config.toml
balance_loss = 0.00244
learning_rate = 0.00214
beta1 = 0.95
Below are experts of layer 3 (counted from 0) of a mixture-of-experts language model. Rows are named router (the router's row for the expert), up (a neuron's input weights, with its number) and show model dimensions 0-95. Each number is 50 + 15 x the weight over its row's rms, rounded and kept within 0 to 99.
Before each expert's rows: a language model's description of what the expert responds to. This comes from a sample of Wikipedia text that the model never trained on.

# expert 60
Middle syllables inside longer common words after the first piece, like op-pres-sive, Em-ploy-ees, g-ast-roenterologist, gam-bl-ing.
router:60 53 53 27 36 58 49 75 37 47 50 84 59 76 28 38 48 58 37 45 67 64 39 52 69 28 37 74 49 22 49 64 51 46 34 79 55 64 39 69 53 51 55 40 52 72 59 62 59 55 13 34 72 53 75 62 53 59 57 57 40 69 32 31 38 75 54 50 34 74 68 49 11 44 61 64 63 41 47 27 60 43 53 39 52 60 63 69 46 67 71 37 49 39 33 48
up0:80 60 24 49 53 60 42 54 54 67 59 78 63 80 17 46 76 62 73 38 49 65 43 64 55 78 55 66 43 35 32 47 26 49 32 69 58 43 36 57 38 36 51 58 54 59 47 34 74 37 58 16 73 31 13 41 59 37 57 46 31 73 65 20 41 40 56 52 35 56 52 64 40 54 59 45 36 57 46 58 66 59 44 63 49 54 53 50 63 41 61 80 69 50 55 35
up1:29 70 38 57 43 51 66 65 54 57 44 52 68 56 54 48 60 53 55 43 40 52 57 31 35 37 11 72 23 43 41 62 74 68 40 60 43 00 42 59 50 42 47 61 54 47 44 61 55 49 65 45 71 66 34 42 57 28 46 71 22 32 47 40 41 45 68 57 61 51 61 52 47 57 37 56 34 61 33 54 55 59 82 14 64 34 59 48 53 91 69 39 44 51 52 68
up2:40 53 40 34 37 43 45 41 65 70 58 35 66 39 39 51 61 87 33 62 58 39 57 44 79 34 52 45 64 54 90 56 38 52 38 60 65 55 41 79 55 51 48 58 75 80 49 54 33 44 50 57 52 07 62 36 29 35 54 52 38 55 42 42 60 59 59 84 58 57 36 30 22 54 79 38 55 38 20 21 54 60 38 38 61 69 54 53 63 49 65 42 65 54 46 49
up3:48 57 55 37 42 41 70 38 53 62 42 26 51 40 26 73 41 54 54 51 35 52 45 44 44 43 44 58 26 57 76 46 47 39 65 57 23 46 34 82 51 28 42 58 59 49 52 25 40 39 49 51 57 65 23 55 46 63 69 59 56 50 64 33 46 56 43 54 71 51 36 40 13 44 44 75 33 13 16 34 65 47 54 56 65 37 24 48 41 28 80 60 22 25 56 67
up4:39 33 55 60 55 40 50 60 48 28 67 81 77 81 64 28 65 58 31 36 64 51 65 59 61 31 64 74 22 48 57 53 79 37 42 50 38 64 66 64 33 67 55 57 33 30 39 39 32 63 53 37 62 42 69 74 45 43 58 75 28 63 81 53 42 40 47 91 35 34 62 20 61 52 61 48 31 55 45 36 55 46 48 63 72 57 58 54 55 55 54 57 65 49 60 39
up5:25 44 56 37 36 38 47 45 50 61 71 68 45 64 30 34 58 83 11 29 61 67 52 77 41 20 57 74 32 59 59 43 30 70 23 44 52 72 69 47 49 49 69 38 57 56 61 48 36 42 28 40 36 40 52 39 34 19 63 43 40 69 48 47 23 47 58 32 28 61 73 50 46 49 46 48 52 47 45 57 33 49 26 43 21 76 41 52 37 45 63 62 53 60 32 37
up6:74 43 33 36 70 64 49 66 62 69 25 50 26 71 47 55 52 55 68 52 62 44 61 33 30 14 53 54 34 67 57 51 37 34 21 52 64 34 60 56 54 64 68 50 45 78 79 64 56 51 59 42 61 27 48 48 19 41 40 54 42 56 30 75 49 69 47 72 53 48 59 42 36 38 54 44 62 35 35 40 17 54 51 33 67 65 29 55 56 59 52 37 64 60 34 89
up7:75 59 50 56 36 54 16 41 49 38 62 21 61 55 51 66 34 51 55 36 67 54 62 25 42 00 16 47 30 55 62 28 40 49 38 53 52 46 33 15 53 48 73 51 68 66 61 60 62 61 58 51 69 72 35 38 42 38 53 32 64 50 37 44 50 61 64 54 60 43 69 50 15 27 41 46 70 29 40 57 45 51 65 43 59 48 63 50 37 47 48 46 35 36 34 46
up8:45 36 15 37 34 27 41 45 59 82 69 75 55 54 45 52 43 41 69 19 51 52 41 57 76 42 66 63 38 43 51 48 41 70 73 60 58 57 41 58 43 37 67 58 66 63 45 39 52 63 44 43 80 51 40 67 37 42 79 46 39 62 33 44 69 12 69 35 12 68 49 30 38 34 38 55 50 48 40 55 40 30 25 36 36 74 57 55 56 34 55 31 43 43 48 60
up9:61 64 70 59 39 35 31 53 53 60 66 65 61 41 41 51 35 88 13 31 68 64 41 76 38 34 31 78 40 38 54 49 32 35 49 43 54 49 55 50 83 54 42 56 53 67 47 45 48 57 36 65 23 51 51 55 64 32 61 41 25 45 46 48 55 09 42 71 53 36 70 44 48 61 47 54 72 40 53 50 42 40 45 40 48 90 63 72 56 42 83 34 39 57 40 39
up10:57 39 29 34 38 62 72 34 33 74 29 39 59 45 37 73 42 49 53 58 25 48 53 68 49 49 34 65 26 50 82 52 67 68 32 66 47 74 47 68 60 39 60 51 41 52 39 42 50 30 28 46 43 24 37 35 30 78 66 90 68 66 57 41 41 62 67 49 90 58 30 38 33 48 36 43 34 67 35 29 44 53 47 33 48 53 48 39 57 49 56 35 42 55 25 51
up11:76 44 59 43 33 50 44 47 55 23 47 70 68 35 51 58 47 56 34 54 44 53 62 34 51 70 51 60 28 65 76 44 73 46 52 42 72 44 43 58 50 56 36 31 52 18 60 73 62 27 35 47 22 27 77 56 56 60 84 42 46 41 41 23 37 18 46 52 27 49 17 43 46 36 58 59 25 35 30 40 56 52 43 39 55 23 64 37 55 30 51 41 50 68 73 49
up12:82 36 48 48 31 53 31 34 17 56 63 27 42 53 45 50 43 34 51 38 50 51 53 58 54 53 63 74 48 51 38 47 19 59 45 58 49 58 44 24 40 38 46 49 49 43 74 58 39 44 59 44 61 61 45 47 11 44 46 63 57 52 28 36 39 47 62 30 45 80 22 64 18 25 48 64 57 57 16 67 49 41 56 48 45 09 38 56 24 35 31 41 35 62 41 70
up13:63 47 71 48 61 72 47 54 67 58 58 69 77 54 48 56 24 81 82 54 61 43 50 67 53 46 66 92 17 32 41 52 64 45 50 63 60 38 56 64 62 31 73 51 63 53 44 80 32 37 33 46 43 33 53 29 63 48 55 67 37 52 49 35 31 19 79 36 58 64 62 39 56 58 67 46 44 49 39 53 75 43 43 43 38 29 54 65 71 55 28 64 38 37 57 39
up14:59 40 64 19 51 56 70 48 52 59 20 41 46 73 54 58 51 56 37 49 49 75 54 53 46 42 60 76 30 36 61 41 45 33 56 39 66 65 58 73 67 43 67 52 64 72 42 46 59 72 41 61 13 72 63 44 68 27 48 47 46 39 83 71 41 52 32 46 62 36 62 74 27 64 69 52 31 49 57 28 27 47 71 44 46 83 43 55 57 43 59 48 30 63 23 39
up15:51 57 54 43 63 34 54 60 57 73 31 87 47 65 41 52 52 59 60 47 64 70 42 54 32 36 73 52 26 40 71 50 31 21 51 80 48 52 51 37 26 38 47 36 59 45 59 24 47 61 58 61 55 47 64 06 40 31 56 57 50 66 51 40 00 67 60 63 59 63 68 39 24 62 56 37 54 57 62 34 71 45 61 31 47 51 57 56 52 71 54 70 46 42 63 30
up16:70 58 50 58 48 43 38 55 58 39 48 54 76 53 47 53 31 63 48 39 90 67 41 55 64 60 50 66 73 38 37 50 50 51 74 72 61 19 70 34 65 44 49 60 68 76 44 64 30 54 48 61 43 54 37 56 53 50 57 40 56 62 43 52 45 39 22 51 21 46 79 35 72 49 54 49 28 00 57 27 39 37 19 56 52 53 37 61 58 42 61 54 44 31 77 34
up17:44 39 61 48 58 58 70 44 35 06 26 63 67 78 54 56 35 45 67 61 62 42 48 39 35 38 50 72 58 20 78 51 43 32 41 83 45 54 53 51 44 44 58 62 41 50 47 39 46 58 36 52 41 52 44 49 59 55 33 36 63 66 64 56 35 60 14 31 46 34 49 56 30 43 29 48 60 48 47 25 37 26 80 53 77 51 57 67 74 60 63 31 57 46 41 13
up18:38 24 58 61 52 75 50 44 34 66 88 56 52 73 91 37 80 61 54 53 55 58 47 63 65 36 61 30 21 33 43 72 36 34 50 64 47 56 37 49 45 39 42 47 57 55 55 54 37 53 55 64 66 69 58 32 39 40 26 61 30 47 68 45 28 46 67 68 49 36 29 70 35 54 48 56 66 71 38 59 61 40 68 39 91 51 69 52 72 48 38 35 51 37 52 33
up19:38 78 21 63 37 62 53 45 86 38 05 46 58 83 59 46 60 44 55 42 51 44 39 45 51 58 44 55 55 44 53 49 59 39 39 56 72 22 41 59 77 41 40 58 52 64 23 68 52 57 45 37 51 44 58 54 65 38 75 29 78 61 27 39 29 53 86 27 58 65 58 60 48 39 51 69 55 30 58 66 47 32 47 63 33 67 61 40 63 44 55 25 48 58 49 71
up20:86 54 64 45 81 64 51 71 55 34 26 24 36 89 62 65 27 55 58 49 57 31 48 34 36 56 49 63 29 65 69 45 54 15 42 62 39 48 26 62 55 56 45 60 50 50 64 54 44 50 54 55 51 34 34 47 54 68 57 70 67 57 73 39 28 34 57 57 36 55 40 67 28 14 47 79 35 65 62 60 52 42 41 37 28 45 59 56 60 49 60 28 44 50 42 26
up21:10 47 42 39 45 61 59 65 56 55 57 74 34 60 28 60 42 46 59 29 42 60 44 41 51 37 39 76 42 32 40 47 42 13 47 45 39 45 56 70 73 60 44 77 43 69 48 48 57 52 37 67 62 29 57 18 43 67 41 25 66 65 30 63 40 89 30 39 79 66 44 42 55 50 60 35 17 37 59 43 46 41 48 64 46 84 60 51 42 51 67 49 38 43 42 55
up22:58 72 33 37 56 48 28 21 66 56 35 60 37 59 55 52 59 60 59 30 50 50 45 62 40 53 17 68 52 42 72 54 47 45 62 73 55 47 72 61 40 42 63 46 65 93 48 34 67 51 27 49 18 66 39 37 36 57 53 30 44 74 49 05 35 43 51 55 47 29 54 42 40 19 23 52 61 32 51 48 50 30 61 36 47 47 65 55 67 43 63 61 49 21 41 36

# expert 3
Prepositions following a noun or name, mostly of, in, at, by, along, during, as in "Member of", "Homestead at", "History of".
router:42 50 70 55 48 44 66 73 59 34 48 50 56 64 27 65 75 58 34 30 53 23 48 70 75 42 48 54 45 14 51 47 56 45 78 46 52 33 48 67 54 69 39 14 47 68 50 39 71 36 42 68 30 60 33 51 34 74 68 60 25 55 46 48 33 41 41 41 37 45 28 31 31 44 66 84 48 50 36 47 56 31 54 48 71 49 62 66 31 63 60 27 45 31 46 72
up0:41 56 56 50 42 48 39 64 31 64 30 50 35 64 69 78 77 53 62 72 43 32 64 66 78 48 49 34 32 28 57 49 62 54 39 66 57 24 14 67 60 38 59 67 33 74 42 78 50 46 65 68 26 44 64 38 48 24 64 39 42 65 23 37 33 51 62 57 30 41 55 34 39 55 71 53 54 76 66 55 70 41 41 68 27 69 54 55 48 52 59 59 38 31 59 44
up1:53 49 65 59 78 63 64 47 36 60 43 59 45 65 57 54 41 58 31 47 37 58 63 43 75 33 22 74 58 70 69 74 57 02 69 62 50 67 42 37 56 48 67 42 25 53 43 58 36 61 59 68 36 37 27 70 48 50 40 62 39 35 63 48 53 53 40 64 25 62 69 59 38 05 37 43 37 23 45 70 38 42 44 40 58 42 48 60 33 41 72 48 59 44 73 43
up2:68 61 56 43 54 74 26 55 49 48 56 51 58 52 70 41 49 45 56 57 34 64 24 23 58 53 64 40 38 49 64 54 47 50 43 58 51 37 80 61 49 49 31 43 35 48 53 52 50 50 55 54 52 48 46 79 53 42 21 50 60 34 82 22 60 50 79 32 12 59 28 23 39 46 34 26 33 18 33 35 34 28 52 58 84 36 63 74 53 48 47 51 59 71 29 51
up3:40 57 76 33 57 48 45 51 45 56 26 54 37 32 55 54 72 33 76 48 62 18 45 58 54 49 58 76 40 45 40 58 21 39 69 63 55 35 76 78 48 55 64 44 53 66 51 36 45 56 62 41 26 76 54 28 74 66 65 59 40 46 33 45 64 48 72 57 31 41 53 36 53 38 74 42 37 58 30 40 55 33 70 60 34 48 53 55 64 69 45 92 49 85 59 30
up4:55 38 35 44 46 44 74 77 53 48 52 46 46 51 58 65 34 79 45 50 29 46 60 34 43 61 39 93 46 60 68 43 57 44 29 46 70 56 54 60 65 61 34 42 58 40 52 56 82 53 54 45 63 43 33 66 33 29 66 44 55 66 22 53 70 32 65 63 43 44 71 95 54 33 35 53 26 43 64 59 65 41 53 56 37 36 53 43 30 75 69 34 66 65 21 66
up5:45 36 57 51 55 40 58 47 52 66 07 41 30 53 31 49 74 63 30 68 34 48 71 65 44 55 79 68 42 53 38 21 51 49 62 49 63 65 48 37 61 55 55 61 56 73 76 53 49 40 72 43 62 55 45 70 83 61 57 37 62 32 30 84 08 44 37 56 39 62 61 52 61 54 53 49 76 59 58 58 48 47 49 63 46 58 47 40 38 45 57 94 55 58 29 40
up6:45 63 48 31 75 68 39 58 58 49 47 64 45 53 33 44 54 42 28 57 52 46 13 29 59 46 65 47 59 41 25 48 58 34 66 36 51 50 40 46 58 32 84 47 62 25 66 31 61 59 57 72 32 37 37 53 44 52 36 68 56 54 65 54 29 29 62 59 53 80 45 46 44 27 34 69 48 50 37 26 62 50 50 44 68 55 45 73 29 43 62 35 53 68 22 00
up7:37 56 58 62 52 36 36 53 58 63 49 42 38 45 68 61 47 25 32 26 38 45 46 45 34 56 87 23 27 40 53 81 52 28 72 56 14 56 52 54 51 38 62 48 62 60 51 39 44 50 85 50 52 40 41 59 63 48 59 59 47 47 74 28 65 68 38 77 24 65 32 51 38 43 38 61 54 56 29 39 30 20 56 79 52 75 51 81 42 52 39 52 44 41 33 49
up8:37 43 43 58 26 20 48 25 59 48 59 46 42 51 44 58 36 35 42 32 48 46 37 85 42 58 44 61 43 32 81 51 27 50 66 32 45 33 52 60 75 52 41 53 52 19 34 66 47 69 57 77 61 68 72 36 32 38 62 83 49 74 54 14 49 54 61 49 52 50 55 54 49 59 78 52 50 51 46 23 73 46 49 34 78 70 73 45 46 72 46 58 54 61 68 49
up9:41 37 53 47 55 55 41 48 77 41 40 57 67 33 67 67 63 49 53 46 38 62 40 36 79 52 53 52 73 62 42 66 60 67 58 44 30 77 64 60 35 50 48 69 45 70 31 47 51 46 65 78 71 43 43 56 38 61 61 70 56 35 71 69 32 35 60 58 76 16 66 31 47 24 46 74 64 62 56 42 81 38 20 54 43 38 51 60 27 50 53 48 51 39 11 33
up10:50 68 50 55 54 63 37 53 50 68 57 51 67 53 70 33 60 25 59 42 19 33 41 38 56 28 64 45 37 33 48 65 31 34 40 14 59 40 31 51 69 46 42 35 37 71 55 31 71 71 67 39 43 33 24 66 54 42 18 24 31 52 28 65 49 42 78 43 57 53 56 39 36 31 31 50 47 22 54 28 49 58 54 47 33 55 62 45 50 26 78 65 51 50 67 62
up11:50 55 43 49 66 75 59 37 60 37 36 60 44 33 01 44 61 26 55 51 61 35 71 42 50 44 43 69 57 70 71 48 78 49 44 52 33 75 56 41 46 41 51 61 37 64 19 47 53 64 35 76 72 31 43 65 71 90 49 67 42 76 57 59 51 63 56 53 28 34 51 57 57 37 46 82 56 35 52 58 62 30 29 47 57 54 33 73 50 54 52 72 45 43 39 40
up12:47 37 71 54 48 29 49 46 61 59 55 49 41 35 60 51 64 42 55 39 45 37 49 48 50 51 36 61 48 57 53 71 49 49 58 75 01 52 77 69 89 37 65 52 59 36 53 45 51 64 79 64 20 40 60 33 39 74 64 58 36 53 74 54 66 62 44 50 71 54 68 50 60 40 74 54 58 86 39 32 46 43 34 91 28 60 47 59 45 64 43 74 49 61 71 54
up13:41 43 48 57 38 67 60 39 66 49 65 47 67 45 68 44 43 70 70 64 36 52 44 72 40 71 25 55 53 44 16 44 62 60 72 34 77 33 51 49 70 42 38 32 56 14 58 38 43 31 47 40 77 46 61 40 26 80 55 48 41 36 43 66 38 50 37 60 70 42 81 47 47 75 79 53 61 47 32 15 45 43 43 48 40 61 48 68 86 39 54 44 56 42 62 48
up14:62 76 58 32 15 30 41 63 44 40 64 56 64 65 40 58 38 44 46 57 34 45 57 57 52 70 15 27 68 23 39 61 24 68 52 34 44 70 56 46 53 62 28 70 35 38 36 75 68 63 36 50 64 70 72 54 42 33 30 46 52 39 31 52 60 60 41 61 30 51 46 53 36 64 54 44 53 52 46 19 22 49 72 55 39 56 50 57 34 51 54 29 15 28 37 58
up15:47 55 49 39 62 42 27 73 42 48 33 51 72 67 46 73 58 51 52 66 40 47 41 39 71 53 40 58 67 32 53 54 45 66 00 49 59 44 27 39 29 56 60 44 23 62 60 55 57 38 58 78 31 18 66 30 26 47 56 65 47 69 64 56 60 47 51 46 50 33 54 45 51 43 29 53 46 36 66 58 26 58 13 66 63 26 48 36 44 28 50 57 32 71 65 36
up16:53 45 56 29 83 49 34 35 49 71 55 63 41 31 39 62 53 64 35 00 37 74 62 54 53 55 47 50 74 40 60 49 34 43 43 45 34 57 70 37 51 69 50 51 57 65 44 46 23 51 78 29 42 67 46 39 41 42 44 35 39 36 53 36 48 41 41 63 39 29 59 31 33 31 53 44 52 37 39 49 19 53 50 42 57 61 59 67 29 48 89 63 68 38 44 47
up17:35 58 45 09 15 63 53 28 39 63 61 33 32 70 56 19 20 51 50 34 74 24 48 43 48 52 50 08 60 40 54 43 57 40 57 37 56 41 53 32 63 61 40 46 85 37 45 27 51 33 31 47 49 54 61 55 46 65 46 44 53 47 70 48 49 55 62 55 83 25 31 53 64 60 76 70 54 70 51 37 51 38 39 65 43 34 50 46 52 59 53 47 37 79 50 58
up18:72 21 31 55 51 45 60 54 60 58 52 46 26 62 44 59 50 51 18 58 52 35 48 10 60 51 42 30 40 66 63 34 65 61 50 73 44 48 61 80 37 40 27 71 27 56 51 61 51 62 38 77 37 18 61 72 50 58 49 41 42 21 38 73 40 43 35 56 17 50 79 35 60 35 77 56 49 55 40 70 75 47 65 58 35 55 39 55 58 44 34 49 38 60 55 52
up19:40 49 16 39 57 36 43 54 58 62 36 45 53 29 40 57 67 69 34 61 62 42 71 55 34 52 64 30 40 47 50 44 41 68 61 39 61 65 48 60 82 18 48 55 50 43 77 55 36 45 10 19 45 54 40 48 66 87 48 44 47 45 69 47 47 30 53 30 27 61 33 61 47 46 33 42 63 28 35 49 74 52 72 76 75 82 46 39 46 44 41 56 50 63 41 41
up20:58 54 66 49 52 37 52 97 56 63 65 46 62 37 59 53 31 82 22 40 23 48 42 38 14 22 31 49 66 86 70 32 52 45 48 48 44 17 64 64 30 46 59 56 47 62 56 45 22 56 52 37 39 48 46 45 46 30 47 31 39 51 53 42 63 69 37 68 58 49 57 35 48 29 54 50 56 47 24 39 66 33 68 58 77 49 33 54 64 46 71 43 58 33 49 46
up21:43 43 58 31 59 58 40 38 53 67 64 59 52 75 40 49 51 39 45 16 45 71 38 68 69 32 65 75 53 20 50 53 52 25 51 49 18 84 57 54 46 67 71 54 50 36 33 47 43 53 62 31 55 57 48 39 45 22 55 60 46 34 58 49 71 34 42 40 15 47 55 45 41 40 45 34 44 18 38 64 26 29 30 60 35 63 44 78 45 48 55 22 42 25 63 52
up22:81 49 34 16 79 62 43 34 33 54 48 56 77 53 63 44 37 69 46 49 44 51 44 38 77 63 35 33 43 57 28 73 58 53 44 81 42 50 25 43 40 39 32 37 46 70 27 84 50 59 69 34 61 41 43 35 51 75 54 45 40 68 65 61 58 55 54 43 12 36 37 52 33 42 55 74 33 62 35 47 31 47 35 31 62 60 54 48 43 55 53 44 47 26 25 59

# expert 43
Function words before a noun phrase, mainly of after series, position, many, plus the, a, by, with, during.
router:52 41 82 37 28 49 60 50 50 62 67 56 39 73 31 70 65 62 40 17 51 52 39 73 46 39 49 59 49 23 40 32 20 38 50 50 50 55 29 97 56 61 63 26 48 71 67 46 71 49 85 49 56 47 42 41 39 48 47 56 39 63 44 53 53 54 41 58 44 45 44 52 48 36 65 69 52 49 39 19 35 44 50 49 79 46 68 53 48 77 76 22 43 35 29 54
up0:52 58 53 45 24 80 50 24 53 57 52 46 45 69 56 52 52 43 45 49 31 19 56 66 32 51 46 20 60 61 37 36 28 50 30 51 71 52 29 53 50 38 62 46 81 34 47 49 46 55 90 70 63 53 49 46 72 63 03 33 55 55 69 44 60 48 57 48 53 53 33 26 54 50 65 46 37 43 36 28 69 62 27 77 49 46 54 36 58 75 59 28 59 54 32 33
up1:57 58 40 49 56 64 58 39 42 37 68 52 51 61 58 44 48 57 83 39 46 47 56 60 68 25 69 72 55 50 37 49 64 88 28 63 60 61 47 44 34 62 43 49 49 47 46 77 78 10 32 28 59 50 25 54 38 44 43 37 57 67 73 55 56 60 61 47 36 66 54 73 37 69 63 66 38 44 11 78 38 51 46 54 37 57 57 55 64 40 77 29 40 19 42 56
up2:55 39 49 37 41 63 52 60 58 54 56 54 70 55 55 46 57 37 46 46 89 50 63 70 63 30 64 31 70 27 72 55 55 49 48 41 29 33 54 85 64 68 63 61 71 53 68 37 32 45 37 59 53 51 53 30 30 43 31 46 48 22 72 79 54 72 59 62 60 40 67 33 52 40 80 40 54 41 38 34 34 72 54 61 71 43 19 43 51 46 59 47 41 20 84 52
up3:34 58 41 38 72 54 29 33 50 48 56 58 51 44 53 68 59 60 41 18 26 26 28 45 72 61 74 61 86 42 57 57 24 48 44 44 23 45 58 56 53 65 35 32 29 52 53 52 47 34 62 35 29 41 40 47 47 60 73 41 32 53 31 46 26 44 31 43 52 44 25 26 38 38 38 45 40 54 51 44 25 64 57 32 54 57 41 46 05 52 69 45 54 20 42 70
up4:44 64 66 62 68 77 46 56 59 50 56 53 60 41 50 58 32 77 44 36 45 51 47 66 57 26 44 37 81 59 79 51 58 62 42 86 67 22 59 65 29 59 63 47 38 40 51 48 32 58 60 62 39 41 09 38 61 61 53 50 45 41 71 35 46 47 55 74 42 25 47 38 47 29 52 65 53 24 40 45 22 44 67 34 50 46 12 57 46 32 59 37 59 22 48 69
up5:43 52 56 40 35 24 53 80 40 49 43 63 58 54 66 64 57 46 66 44 30 38 68 72 40 70 36 56 42 17 57 69 68 66 36 49 31 42 55 55 60 31 37 44 30 62 13 76 69 58 11 54 45 40 49 33 65 66 77 65 29 47 42 47 41 63 54 47 29 30 48 31 45 25 66 22 46 40 52 66 31 66 44 63 61 58 56 61 64 47 69 44 38 69 62 39
up6:60 48 51 31 60 48 47 31 43 57 58 56 43 51 45 67 57 62 44 45 36 54 54 62 51 56 70 70 42 37 57 44 56 48 61 54 28 52 60 86 43 30 49 62 41 46 54 47 85 15 63 28 60 49 67 69 77 70 68 58 55 30 72 56 58 53 52 76 33 55 79 68 34 53 62 45 33 48 29 12 56 75 37 44 53 45 66 70 56 62 70 87 46 35 72 64
up7:64 45 50 34 28 50 52 39 43 62 68 49 49 28 53 36 55 72 52 55 51 68 64 74 67 44 42 39 75 54 20 43 27 59 26 41 38 48 41 58 63 62 69 19 51 29 47 50 50 35 47 54 54 44 97 39 35 50 85 65 56 17 76 31 50 29 48 59 39 35 52 61 43 38 60 49 49 80 55 53 58 58 45 38 26 40 90 59 52 62 53 49 60 58 36 52
up8:45 36 69 43 36 50 67 41 51 48 61 52 48 54 15 70 47 42 13 44 57 36 49 48 58 49 53 55 38 41 52 49 43 60 34 41 55 48 67 74 48 62 29 59 58 20 74 35 77 49 71 37 73 32 81 47 61 65 23 43 38 38 39 57 73 61 40 42 51 85 60 65 46 43 62 71 38 39 55 15 36 42 29 37 55 58 83 63 41 31 48 66 40 54 69 58
up9:48 36 60 27 35 39 52 59 55 59 33 56 68 60 74 59 24 22 33 48 59 80 73 62 55 79 66 68 54 54 74 30 77 27 26 52 38 80 53 73 91 64 68 55 53 55 47 33 66 41 55 40 55 41 51 34 50 21 53 30 47 57 55 66 46 43 59 62 57 41 46 48 60 30 28 66 36 46 31 35 46 48 40 62 66 57 45 45 48 66 46 68 57 28 49 65
up10:64 11 52 42 45 46 64 50 52 53 43 42 46 54 69 53 62 46 33 31 47 36 47 30 38 10 43 48 63 52 52 47 71 84 39 69 36 38 57 74 46 45 65 63 60 44 65 36 61 08 59 67 17 36 66 30 43 35 14 58 48 56 45 78 59 25 44 12 56 65 63 47 53 63 58 63 40 50 52 33 31 59 58 59 36 44 56 42 56 55 65 63 55 51 45 41
up11:67 56 56 37 38 63 50 72 65 44 44 51 41 47 28 70 66 37 03 14 60 43 58 62 42 51 65 60 50 43 17 46 56 36 43 41 82 54 45 77 42 51 60 80 65 49 46 58 46 55 66 60 21 58 45 48 33 64 42 50 43 40 58 40 58 59 48 53 51 40 41 58 56 42 62 67 58 64 65 48 79 53 49 13 50 53 83 65 32 39 51 51 31 74 26 27
up12:41 40 46 36 28 46 42 56 61 38 28 50 43 89 55 50 84 52 31 56 32 62 46 26 68 47 41 36 48 46 64 60 65 32 65 22 49 63 53 57 47 44 52 69 58 64 45 40 53 66 67 66 38 50 33 64 51 42 28 70 52 42 44 46 74 72 48 34 73 72 76 22 53 52 53 61 67 35 39 31 32 05 37 48 41 50 22 46 57 54 43 46 42 22 34 45
up13:60 27 54 20 26 56 34 25 68 41 48 44 53 68 46 44 64 47 28 41 46 13 58 31 62 60 65 39 51 56 59 40 43 45 49 76 65 56 54 57 60 27 67 34 63 37 51 64 54 77 42 36 62 61 42 58 51 62 00 64 36 82 34 51 56 46 44 24 64 49 60 47 56 33 67 46 41 67 41 35 37 71 31 37 61 30 42 26 55 37 48 31 52 60 58 53
up14:66 60 56 57 56 49 49 74 71 54 37 45 73 44 47 43 47 48 62 32 58 42 65 67 46 53 68 63 58 66 32 52 85 46 67 49 57 55 60 21 57 23 42 34 83 58 26 59 22 38 30 39 63 36 14 63 85 58 53 41 43 63 25 14 57 50 57 59 46 59 41 36 58 46 54 39 62 23 63 45 53 28 62 54 76 39 40 46 68 46 41 48 45 62 46 75
up15:52 42 56 61 61 51 60 46 41 43 42 55 40 64 37 28 37 71 60 29 46 75 64 63 41 73 66 32 49 54 49 48 40 21 52 29 45 64 45 11 43 63 61 64 35 57 11 37 33 35 53 55 60 66 35 41 49 65 61 66 49 42 49 51 45 64 55 79 39 49 34 47 64 52 62 66 43 38 32 60 48 45 46 56 38 51 43 54 17 66 65 23 41 99 55 37
up16:31 34 54 53 32 19 48 57 44 36 33 50 75 43 58 48 47 52 44 52 39 34 50 73 64 35 56 57 38 12 44 86 49 60 53 47 75 58 50 28 53 66 75 49 52 35 50 45 27 62 49 69 42 38 63 31 48 66 53 21 48 58 49 37 29 59 26 60 23 28 50 60 31 55 48 25 77 53 42 23 55 33 29 28 56 78 64 66 43 50 54 43 62 30 64 38
up17:50 48 48 35 51 46 56 60 45 51 41 45 49 73 59 18 26 25 16 44 41 51 78 27 76 58 59 30 43 31 88 46 71 27 74 59 41 43 56 59 30 60 61 53 67 46 21 48 17 66 48 65 61 42 40 51 39 30 48 31 61 34 46 34 61 51 36 57 46 64 78 50 50 44 65 70 43 29 45 42 67 34 39 65 56 53 74 49 49 40 41 37 23 50 56 65
up18:57 45 46 37 64 26 37 64 31 50 31 48 53 64 73 52 67 47 61 39 43 38 59 21 54 76 63 46 39 51 42 59 44 32 68 70 57 67 37 64 43 69 38 68 72 57 31 56 29 70 72 30 69 54 47 54 69 65 68 63 50 47 50 17 50 58 51 50 07 44 72 61 41 57 66 51 51 50 63 56 58 21 47 49 58 98 50 65 46 42 51 46 46 35 18 56
up19:53 41 60 76 44 38 19 60 31 41 48 49 34 38 41 66 64 37 73 53 23 46 52 45 45 49 23 47 29 39 55 45 24 58 53 81 37 53 48 29 21 51 36 52 30 44 65 47 76 53 47 44 67 69 37 21 66 59 21 43 52 66 58 33 55 52 52 75 50 66 65 54 52 21 45 45 49 80 10 66 34 38 43 66 33 29 51 38 36 49 50 47 48 42 65 55
up20:66 68 41 38 49 62 64 67 56 51 51 47 33 37 52 53 53 47 74 26 78 57 55 56 57 53 37 64 26 82 21 85 49 49 36 44 38 78 30 44 41 36 69 35 40 58 42 47 48 58 52 58 81 26 51 33 67 42 49 48 71 32 49 53 29 56 53 63 35 41 14 44 52 15 47 48 53 29 44 84 47 37 51 69 26 42 27 58 55 39 46 45 30 54 62 48
up21:79 21 60 26 39 65 67 50 48 40 42 49 58 36 51 64 58 67 27 26 44 43 58 38 46 38 35 82 51 41 72 41 68 44 23 54 57 49 43 74 80 67 67 50 58 51 76 63 50 59 64 59 45 65 47 14 15 49 53 44 34 25 56 54 61 72 32 50 39 45 73 57 50 30 62 64 27 65 54 43 43 41 63 55 56 53 34 46 24 56 61 43 67 57 21 53
up22:35 55 50 59 62 40 18 77 39 45 49 55 50 41 68 61 81 24 42 69 46 19 30 41 60 43 53 51 65 50 45 36 51 40 48 57 50 23 65 52 75 63 45 43 51 60 95 46 79 55 61 43 29 58 67 48 30 57 21 78 65 26 44 46 41 34 27 66 37 64 59 48 41 43 83 22 45 62 43 57 45 53 61 69 65 49 32 43 43 42 58 66 53 43 57 55